From a checkpoint of a small mixture-of-experts model trained on Wikipedia.
Experts: 64 experts in each of 18 layers, 32 SwiGLU neurons an expert, a softmax router.
Training: a variant of Adam for the experts, 315M tokens.
Below are experts of layer 12 (counted from 0) of a mixture-of-experts language model. Rows are named gate (a neuron's input weights, with its number), up (a neuron's input weights, with its number) and show model dimensions 0-255. Each number is 500 + 40 x the weight over its row's rms, rounded and kept within 0 to 999. Numbers have three digits each.
Before each expert's rows: a language model's description of what the expert responds to. This comes from a sample of Wikipedia text that the model never trained on.

# expert 44
What it handles: Pronouns she and he after commas and pieces of people's names in biographies and plot summaries, such as Meryl, Tatsumi, Henry.
gate2:473438585551499440589454518446465455514445542499475470484520510517442494522525570428493476484505501546514535496475532476475479551459520481512546515462496555558503515469500456473507473433501506447564554508464479491474495505513529561521507457553497548524494429481488519478473501562527526489434539571522553464560491475534530493494446500490529543527484509503479540524534425537533573482505515523526454528496506457543538444476512471458500552437463483537519477633594422569529459474530482488492561534565509495501516443594483477526492544572529572448497500473446533545540517474553533476567521507421525453561499422558492530440500546488491508529514457508481466543471572441482438512537414464475462573445550503521424484523457494518508497535512544510575552559480464489409546486480533
up2:467435558479452489573432488417453542484468553513502476451569487543442548501511547494524471510504477525558531534481538457470451532482485520502503524476518550511491455482496468479525421466511546460546528459504447479473511500537499536552560483528505501518516492461462514418457496532487462494435520563522525456543508423600529412521447514450499486491448542498445493579531395547543513472480480472480428482447556480517504497499514487447488481479491516496509515622562470551547497486532504440495542461570528555555496389518528494491480524588495585484470467515479511479587566455548504485545490521433515465547521385545495517473476497506459452471508492516476406523519530470505444481561460482490495594466498516528463525508399499531463486473502532506567524557496470509474547462486491

# expert 21
What it handles: Initials and first names of authors (J., M., David, Thomas), and "&" or parentheses in species authority citations like "Temminck & Schlegel".
gate0:505561467499520505482466493515503540547455492430497547463506565525507493485466535458486452473476486569495474533501562444496529577442470429441563508531527541446511474546558444481507543471425524401484520453465525505548537471396460511467438469499492446472475526410483492511564463555478533516560498469550491566576509536459515524456447480509541508439447504469502550480488473537556563506458563542491479483510542549451454526455576469467551478504542514484532489599558527497503463495420448524533459572517566507460444513484543515549442554422538559515482527581465566527473487483527511537553458535526502540568519547469448525502472529536510449505467616511477516519469499479477552517484552492520459472486530492462462510477472482495549408558531493516536454501451435494544498477536506
up0:445510486519545601555443501554465449509458477540444546502492538581553490545466530544536501451497495524562461587490514438527537512500546535443527585527516416500472460509500548417514492519421444451511555501520502420501508550452440558458438496469608486585439560490502486475540509536445609471468459527496523492525486498514513540533547509459466514535568448454483515484460484468510563530481488501455494461471555568501530524498464454468489423498494491519521499531503531479490488494502522592490426468487496540487529521455493455517493542507519532531484545478446535521504381489514471462515473515493478589480494507458429603500495532547491550500500598554446483469559540561446503515510518505488460541464553525481523473510484520519501491566498454536543470452478513491536577464464524

# expert 48
What it handles: Adjectives in organization names, such as National, Central, Imperial, Federal, plus year digits inside birth–death date ranges.
gate3:414509465533527509492488488465558543466459450451512533483526505506520487434514499552524479499555450557483427488498543439477451524560583454489452459448464499516483509461488557515483466441565468431522469447497474513459532565515473530522513452592516544509481539491458518425482462493540504550484549477551527493494521531495438448476558527431489465597534530492446535539405471525511551530487487478513516516529514512513467483513487495518507497528469434526465523530498531536618620525419451477588463560498478543505505527484489460473509520475496512467597424512416540455453600450488477475501522541525569454514409482503435456494518516571570539480476520518562459575531479521525476484547559485477471506552493490542531527487526473514437450547437525541520476531503490516552514544502513
up3:501541589489540523535521533534522550512476459485444507520560453503481519527525468488509476448549507464545574515499531481522478477550436490491520469519404490443429575447490506456476459470554477526512466488498441577490553469532497626525511516487502453496508448497459491506442477570482510535498521456489550537447520532472472494528530508494491541516537508501484493544454574539554463548511521485503580504589511504556433459508496531537497535508494431536523518529504558467646526426480495496501431475519559562499459550502517454485503449511454500515514485513548492496535574468427488505511578562506462443459462506539467549452512566545514509517442513479508443517536474487470543562524536518478534505487476579453435533426572509522452477574403506449534457468555429432451477490472489

# expert 0
What it handles: Single capitals or short first pieces of names and foreign words, often after hyphens or headings, such as Jean-Victor, Charles-Joseph, ===Vietnam.
gate0:503499477493448516533520410512457507468579459562467454559490510467545496459534464520542532544523515471482513598505468515488483518513532540539524479526486515497515494605532516479521483436498503536455472549489491591492501526505526526542525559532510480478504466444488456554475562504513437526508532497501512468494554576535455497524537495481415473418536549488479434582510501533461443483548448594441504490499505510532476472615537544487489515515422504479464504440475502462545562490483536508532545487524485492516525504523444458529600477457462534475505567487496517520498547533469462538487428541573434503521468516439572428462528488472505411429437465591535533532471478472446466506467443544506501451528439495542520528492415517520461445408468448526489457519499476459505406489553491
up0:469538500495533527488471393515478505447562448515445539535529510473542521428482492512571562491451483517478464561526516499446451513533523525588490521497550510529474463622477563535492489445517522499374518517465453549452480535520536554566503474550470498469470519405450500522488519530537467498446502423510520452473571551555487491435504507495480456427496492494497514604515472508492473524468474598463497521490487482543437490554566552433475495487538507506480487447507484429520495514472482505568510502470530483488431526517506527462510542467447519435520488500557515539472590531525549504530435537540509521548466465462509460477514557507471498455405509511524460535558463537498496522443420522574479497598480507512516524491432458516472407415511479506476465472481474521567463477460483

# expert 28
What it handles: Opening pieces of capitalized words and names, especially I after pipes or dashes, and prefixes like Col, Cor, Mon, En.
gate0:507534487513459515503462546454455417414500477475502496481490409518493468526559499506589462510547434505476510522540482428514527516533484473400477455470479560512372542435435498485537485544524537460495473497418492479485527527427466536464478484558494472480489473483501494520510472494445499462530513476539476440585472556510417466470496551462446558501509454475532485579473531500531454493471548504476503499403499486524506528486524506471472518477490492497473542471485586485495439438480489473504484474506510541510507407490534495495561401529500375431469514415558490536478497491491561552473398546524499502515431495538535450489536557492492533482441455432506436498528570432519533471457480477506528510463492557504519532573508517492537539495416412536483465547524539534482494491505487
up0:443432566492465502436501497486502615580531498499469513424455513497535429459472480508464435511501550569493415507486521550462507500537544491531512504531527490559535478638483457486481522481525488501496494484518475465515511471513480509436528478457561497437577503440463524488563523467460482457470460518461478501483529443490597492455479496489442491520467487414573464518508488474473527490567492537496477476538500551479500478554488450491459479507564428490468512490476457439557485500426435504495481477491455517453405490594464466471487557471467570562508530464467539532519466526541486482509486531511504551499504409512491538465448478481492517540588508570520499479533472545506494488520531469484503527454527553449508507414418566454511415595480481508537448526422467443548539532516476

# expert 1
What it handles: Middle or final syllable pieces of proper names and foreign words, often in table rows, such as Cros-ley, Mon-ac-o, Cond-é.
gate0:448533520514473441564470575499504487479511529532486531502508506536567505479451475518485484423481554522491482503506434508502498475570527479520496426555501570453519544460480431548432528488503507507556521505557519516454408520511435486565495506536445405524548520496505526445526497488382450520506530533521490473520466524441461488512446506507511558507510459520477470442446526463501436476426540551550435501462512508583474510498524510538469411615507384478504419477484524464496488458500469575401485487507529420484526511492464480506480488495473479518425491489485486428451478523509458524512520568569494486489526473436513500486517458515526549457475455515479499478506488549501553456468566454497479472511503479426446461540550403465472515462564473539472461513468520486451617446473474
up0:477486497462533575465490525492507550482502558483497524487444492455429459500547477507532484518497456510526513532490561533497465516538524523516396562421468434552455453516555552436503413511556527504464460529508483522563521501503507546476503486506535542531463449512468466511500494486598549515468396432478471580532440497544531450492543520514501484479440571486488517561497475551528486518519507413506525511517502515448499479555445477515607546436467559500424541535439449524510521512526492477650539539518443528535481442456515496493510534484528510525562507481493471568569536450478514459474532461415519525514463512526509495541498514541510457470524544488503479495520522453469418481539481467492558479531504493534607572543533514524549525535438517446567556465546505536539434547537481

# expert 31
What it handles: Pipe separators and cell contents in wikitables, such as countries, party names, degree signs in coordinates, years and N/a entries.
gate0:548481467510493410480488457537565406496466547536498465516506547487455564509425480567535535482486476534526511441489559535522535543507521510505475490448506516554485533479524509451540554497480459478535525452506519490492419545433449449499471524453386532450475527494594573517564514519527513496518513533479460491450508479509503503506474516409479495446537523519500512445498493445415532494462484525470466541526594468402519542529451503587428464517508494465572472399453568506519514475453482498450521473513510579520471502506539433488459475471573509504552477476511469498442561528435506436491516538521493518483586494486459535515536522476478425464540476494545472518524450562480515519468562502490523444519479486451543494516523433414471518492547515492479526477381493461498565530580533
up0:581494472513542456478452438505545425500493534528481457465492497480484563500450485548603501448480444548468470452492558496522571529544476514460506498496510472528510509455560496479558495480464477476509539457464479466444512558503485474466499436440460537413499512547587538482534510520567531446486536517482448472469509501531497503537564531446509492444536522536540510433480463480440520490510391511454508532562527445421516580491464491525466478502513500527539390382480529479469494491390505475421586458556514567509510519502517529478471447486551487478522517441520507467547573526471490463478479529524508483470579479505444495471509532466492459506476470500615479497475467521493541488502543501498524477473496498463520518505534415406529526526505486507432523503388490446531564492558543

# expert 7
What it handles: Digits and numbers in dates, scores, citations and page ranges, plus word-final pieces carrying a period, like 474, 1945, ation.
gate1:567449501485454448480523551396482484528461528431536555460529486498493482525493519511536453462558436468564493575421477523461476525540412473462505482511446502536519507556495471537503472465505529521420500479463504510458517486458514453513440473526532545522553507469525560513506460509477591500555536372505468498519541530495447541462579492446513508564424489508515508476529517520378515511565543509508562476435457472447529532523391457531494496575534575454516466571468496511527464457504485472535483494461476521514462513443535547508432492492459474459503495529520582487375518499515500574464576477501511522518510490470465480537476433536497532540502457483537532467542481500505497553494466511511493462507557553522520491505514530558435562480491479572534466412526499517534508423529459
up1:527492469482484501508556544488445486479504500415561532412502488533428477501451518445491523439491493495522457480485481506535445510515481523558470536512565469478537473459512556500470556538512509481529534480515461488518447519517525469505451473511532468495520461507497407413504482466527590450534479475481493494467566526514427457442494481509529565425480520494440510448451449507539464491493488549432489445449434486539547531618479476477520437543540566459480501414469531513468494479491538492486558560484462518534527453453489504459512448532456556495555511496577531551433512509546488492570505478477503474449561520423464438521469468527520381482407536457501499547503485519549554526485496474515554474521456541454533477451547577466474502529453435529484540498511447472463507407620487

# expert 38
What it handles: First names and name pieces, often in tables or after "by" and "as", such as John, William, El, Arthur.
gate1:524507491606480460514466563556471452495485488475495525450505568556528435445530525454471515505556519505489502540542381497522454577544551506550474504499457485575460420507525522524514391572489518471474483508505522430412523518487524481521546521448532470529436547542536527486541505520529563459518498585481504510435485512387532493508502512522450505537553424540475465553519463447549516519472459530496453489469509475492527504469462460525504521435503455584444475450559443448470520436524481503491511486522503541495504517565555513507556491458502571592503468533509533499603495443580498494513542477425512454526410498465512507480498456542496581559537515465504442475513433497465542512517482509563577466446557495497492486557512491494491476489500446503491583467521497504501465474540469
up1:498466515528483497455460479556554492511504468437504481411552498440481466523501513544458501482476534537449480452474449491501476505471591530567561566537543492553548444497543570515495526496482522448414478506472494526536566482565457472471441518519492486441553565521472520467460553501518529427511499525497604531464481516470454445552501430414513466513560467498502568535373482437578474523428527515486479511533474495487497554503518503533463510472477482517518453460559483539475496462518530516463583450442508502483511501495527501524481446471505499499483464531479527544508424523479530506448532485495471415506500510517536431454470497498411498619497491482514502504471321506498540489447490467533526518450537508495543494507492525503419459466540534526484465524518494449543423426499494

# expert 26
What it handles: Closing pieces of years and species epithets in taxonomic citations, plus table cells such as player positions, vote totals and dates.
gate1:444492553415522508539522477454489429512491480496484519506498471524537544514512527442507520574549463508461460505528554516525493455443420508502481481528499561448498482509466423493472518532524505430505497506524500496554570506528492496525608418482599541479479455502507508519494476472548562488483479490459501515557499479475509529527510433477588521536534528506546484487518448544526486564511438522536501504492489465550476453488466533513510472470523531579482505531502531474461464490484541500511467564397466487553501541496386389478473424545519493495487559518501516505518478490410541513574547498488477517468463572401542593539453511462477533548474537573493479557456509431534475574481479487476490444566447523507534507462485496550458560560494430518477507544590472552495567546426463
up1:622510525587483471461521547582474510482534457526497555511460495455485480476548504512472491431432486452498585464510484524451478564476449500518469495497541514547526560565526506550502464499457548563520470491523490473513521499457612497547474533528505423510518495581408508520558444510523518514456502497510535594459582426490506537475466541469462469443451490455422482456499539575457524481497467532504531501449486482460507471511563540472493483550507521530559487481516450477476518541540472498441495436616486493522508516521496539531483562493486499383497519499485503485513479484521472474447447466524517478493580427505459514490527493527492481496501450435521549508510485539521553459517567424482542614549518532422420526505548580456472511488537484453526527532524501506521470576484524

# expert 23
What it handles: Title and institution nouns after "of" or a party name, such as President, Governor, Committee, Minister of Finance, plus year endings like 021.
gate1:556527470490464547489409457501525501541536522453501588437552485475451534519542435492517506496568477490514495549500534458533505506545495507523518585527523485491464528510504501517513517455511486506539487497438507548579538502502528571487494489478491473522506429471528427524520574478568459432489496522446592477469530507498543513522513467489509564570496434512575544494494497472560501522361481559494524582525468506544521431514529508569415497468510507485474444501444499535542524520485477470502524498562472478532507486449549529444538515566509557447523486478450524480461490526540462532439546499505460487500537425519433504392467567550519526517504480501448541543537415476507532544432450518487522436460508496446521532435539557418475477524466362436516522545532498468465507508505535
up1:482505519561530456497540505477515513429489491461537486518531507557524438443505519517497493496448424526476521500534489473555529459449579488497537471466535485462514532525467519507474504495488423540422475465572544495459452435481533490467504537552557563466504497400528582492499466473476478519473466513439519465571463403500543455477481557563563527441539547495499519512487456551504459480491524422517438480454545549483554502489399474456454528508501490433508526457500486478498489499512485491510509494488499510475522466459503472454574538451475447545475507458468479575514423499440479492515559507590546524517542557440602452547548489538478494414540510445577408490522485486443530504612465530512524516538457515527470511492466513455562477502486526538553516465461588511470513419517424

# expert 29
What it handles: Line breaks in geography and taxonomy infoboxes before Coordinates or Genus, and phrases like was born in, at the University of, in his.
gate0:467541479391531428436470469451518539508428475544504550548475574471514506452474550529451521478523559534464567512428534607497487495539529508457445557517482539469547496547492509519501490487516447488469547454539501487575435505470520456523537534475499506555524494526494505434579561499465504409513543471511457553558518529480517513529508531479491482530479535504560533490496489480458475461468462542472478535508473431520506489472466516594462491469477488447555530498543535502432563514489564443454523492399459490478404496548403522506548502452533516503544508518442525508502516451548472552523421528583569507540528490471487535516517488502440506483417504513492498507497474516604553421534501396527480468434482531492537476455500553476476543583470483522512459542506545529545502535481452
up0:430451549487419501508434485524513457490495473527545528556455536558528473522530521466517538517441566492519442497520451514530470519523503521530492527525496487443440473495422520564489458470521504488532486509513579506516532479521401490566540535450514470473511491519490445478502573485516549471501556391474607499526541548498458486536540455522527418523530550503469546498436508465463563481481498515519510510489493522559540478523505538526451546518498527431464507565466494533524544507476526504496434554390488539565532582566444535514481468476551451560501478610478480525467586479493489513458407559520513504568507422503584608507464517530488481443439503531454559512499553597480518476504550525506473493431474543465513509432512567555475515531513505481554485486501515488518492499483510

# expert 40
What it handles: Words and word endings within colon- or semicolon-separated infobox fields, such as Installed capacity, Species, Genus, code, ICAO values.
gate0:481492542512471457497451479489567525516543521533480432476506505520461476505540494447479465607523537514484550470429577551480433537445387443526447469472433517500460520472442526497484536445507540470452557518527494554494512432434490531560498546515470465560496481471502511518467451506496498498532544502471449457589402539511498536538500499536460520486516564566482484538520515555506494530465557466539502524449497523456481457443466539517459499502484483550561454516513470493536490536498448561501479550462517494486457455498519466543582508448444477503499551497430453525494480579478577510530601468527565481529495459491515564523515505541522474523610545511587449411517517504506542582455477534516512453506520504535473444437480485587463571539468454498536531513463461459590494476521522
up0:498499500446460482494480502559531535501520516517475486456597454546482491551540519440518468546474562509432558365500534451474477559485464426506435454435452535519519530521530540472516456452546472554463581517461464473486493487424497496563489585504461477490545475515504457513467480461444495479503535470472514498558508582520434542495539486521490564519452497601453498509455522533471477553411519500531516566474452525451497512533542472494425495526469484509580485478484478525524498554552522502493491516523530517460496495498577502508532507500530538462496531472494544593539483519524536439518566546565511521554469500594464565512500510454505535504591528465589559371499504494496487521532525527493490521450479514512404563479516487526471486541524497505450499573445412450505464515538496

# expert 4
What it handles: Single capital letters or onsets beginning a proper name, often after table bars or cast semicolons, such as W, N, K, Sh.
gate1:427510458451567463491482495563481451512529517553484526527450513513483523515502509498514527479478606480533517485528464536481542474531485531526487533536495484496478573427455472462488471441568516467547498551547543455482468497438504558527520551444480569524553527573487455564502522519490577519474505437514511507460489514469499455551502459541469553516512535527435479462452425442392458451491400518509478510493476463476528547507484468501507560489522498539489513596494552498516520486610480568424541554440415460425548505501503518524608461466511519524472457402528487481545468505438525453466558469467500525434445477472487383493567454443478538491455500486517547497514560496444490477443512481494496523470512490505526461509478494475483541506457520527534573565530439512453481479562521
up1:521535492482602392488505508443437490429466464470463556452470490444512514496502505520486526458509455467472495468515492519492540447499488522534505551562501516492526530492520544492491495431576564457481517482438478467469531543482462482479500460452497511484456550418554450513504531499491463455520490417554599422544528499446546450424469530532503485501511563436492593488475459438559493527496528513528486578486474514445511456469519446522410486527512536486514434523507486480510518519521515486537477546508490480450510556485530546547541519453498510400469432471511463531494490429490504546507527436529513498527489446441488439517528532529484567511549513448530521498589419470510552510567484527505472520499498605490554464550462456475559485558503458564500488473549398613534540480492527

# expert 62
What it handles: Line breaks and markers in See also sections and lists, such as "- List of", "Species of", and table divider rows.
gate0:548516470520462537495529442504468429538479457502481481464502538461502465509503507505532507485460545473456524501523417475551574462465469456480549514522530536521500516568577492562499488411460488516479449537513504510449546485516493529437489507518525542520589503520525528447406498525562498451486542516501548490601498462378576481459512521487515506522555519544521561509427518493475573491461548501528409489499462497509493510466550497459561461538553507508545507472555499508412447587526449554496440504530520534461445460522537531599495567453537535448531506516532486466551442565501482487508573485435475462555512437523518475406451472456501512490523514492534514458498505453479525534537468422578487564526404519528488406490474459452456448502510521538493499479528538514450520525464534
up0:548500450509431519437464554519437481451510401441538501504508499489470475519480539514532509503496505532522525450420426506511559491543512470427534533435476542481499501518551438448460475523496473610504467489517532436449519469461444512437497511510503531564472533576521475467469478471509546460514574511465467507508492461451498509516580526529510537509633465536483520511478530500405486533556513491500457518483491457440508503537535531503577485483449403524608536487503481539421453497563431572469455583553524431531482512452490494579513556435535451506514540544508467541498495500447439508521509531485485423514440520502473505548437524487494541513499521486507489456516525574560495537479448461517438547573500531508517456500493536497442479430543515494546527499567462543493555489498526

# expert 13
What it handles: Second words of named places and events after in/at/National, such as City, River, Street, Museum, plus spaces inside event names.
gate2:476527563460536496503483508495410527469520552383506550518501509497474448502496514517487465461558549508471568556496512525477416573534492462476484584532460518506605542487495494484499506432490499495505518460559469533513445493460554549496476394481489479542568513504502451545492493486504518583457513479484532555495479579458570564533535416509513495467484466510536610599521543495528514549488524510444512529477549535493506396494430521502500570542567502490504534543477513537476478577420453505476484535501533525573506486446435544509474493543465491510507489559454522524480538465445574484540536556532517502460612484491461474512535494509556486508496514541484465533484524564482574513562446472456481535534496460484521446521533580539510503484473515469476554458513557503520501479596522
up2:495526554449551502516551463485459529485540494373490540518486486490508448494500497529519514442541499517465507513466454492527454532535475468511480547504504477529548546472482524541499465496446470531597427451479475520533480517506536523524480455486475480511519506524488447462478523486500492579528528486501558562515485636457526528528588459527538485462525477514531579550502480500489500526465478501487516468528504490469480451490483559477503557494622556516451496525490505587510495587474479475420570477510531517559563469486402562492449489539459422506493518530494509492549574442484541530543532511549574429438578497535487406554544535443501446515465466543421554503481487515482545465604500438441524491497481477476504487493529561530495521552463517479490535497484477550595474564557538

# expert 25
What it handles: Hyphens between numbers or compound parts, opening brackets and quotation marks, and word starts after them, as in 20-30, free-roaming, ("pe.
gate0:467534529484530521473468549435518488559550467497519483607405512559436497374461518545529520532513494497467475533428426516534495450508502559521526485398433593531533506477538564513481415514496491514544514518498447529533502572563397503523455507496551506538475462506520495489553476447501449516505474503489468452520497520544512425505507586484521445507464524498547497514468540478465535583485447532509520511475489544508528501493476545506501479551483421501482540458476518519477493546523574477495428442545454461477497571531511518467415457489510552570571520515446493584527553523512520530524505598581470543445496500437533531449484440502503520479420456517494599499522506517466485461523502503531438519513509453465545527510518474466541514510454563561514505433486470457521459494470505
up0:484522519585502529529518440534516501459461495484500481405573505477494523629533498438492438517462476473532507524539522496436514573519564467512488489507541416451462492500493384506504528436426561521499525462471525451471531390471529513484527455524472514536524554484448515528431559625481485485453506480501511504514488492448516545531468455524432508480499544554486522473539496484544491437523558482537476510467510528505471483431570487508464546485531541425541476600552432502560488476498428540514501562426511498544482477508486487485552504541492504386428515442496504420433513499515525442506528452443515494546479505475489474531494556493499536553536507521454445503489485474513487542506546506441536493430503533582446434463483451489466537534557494473544466573485492503489520527507487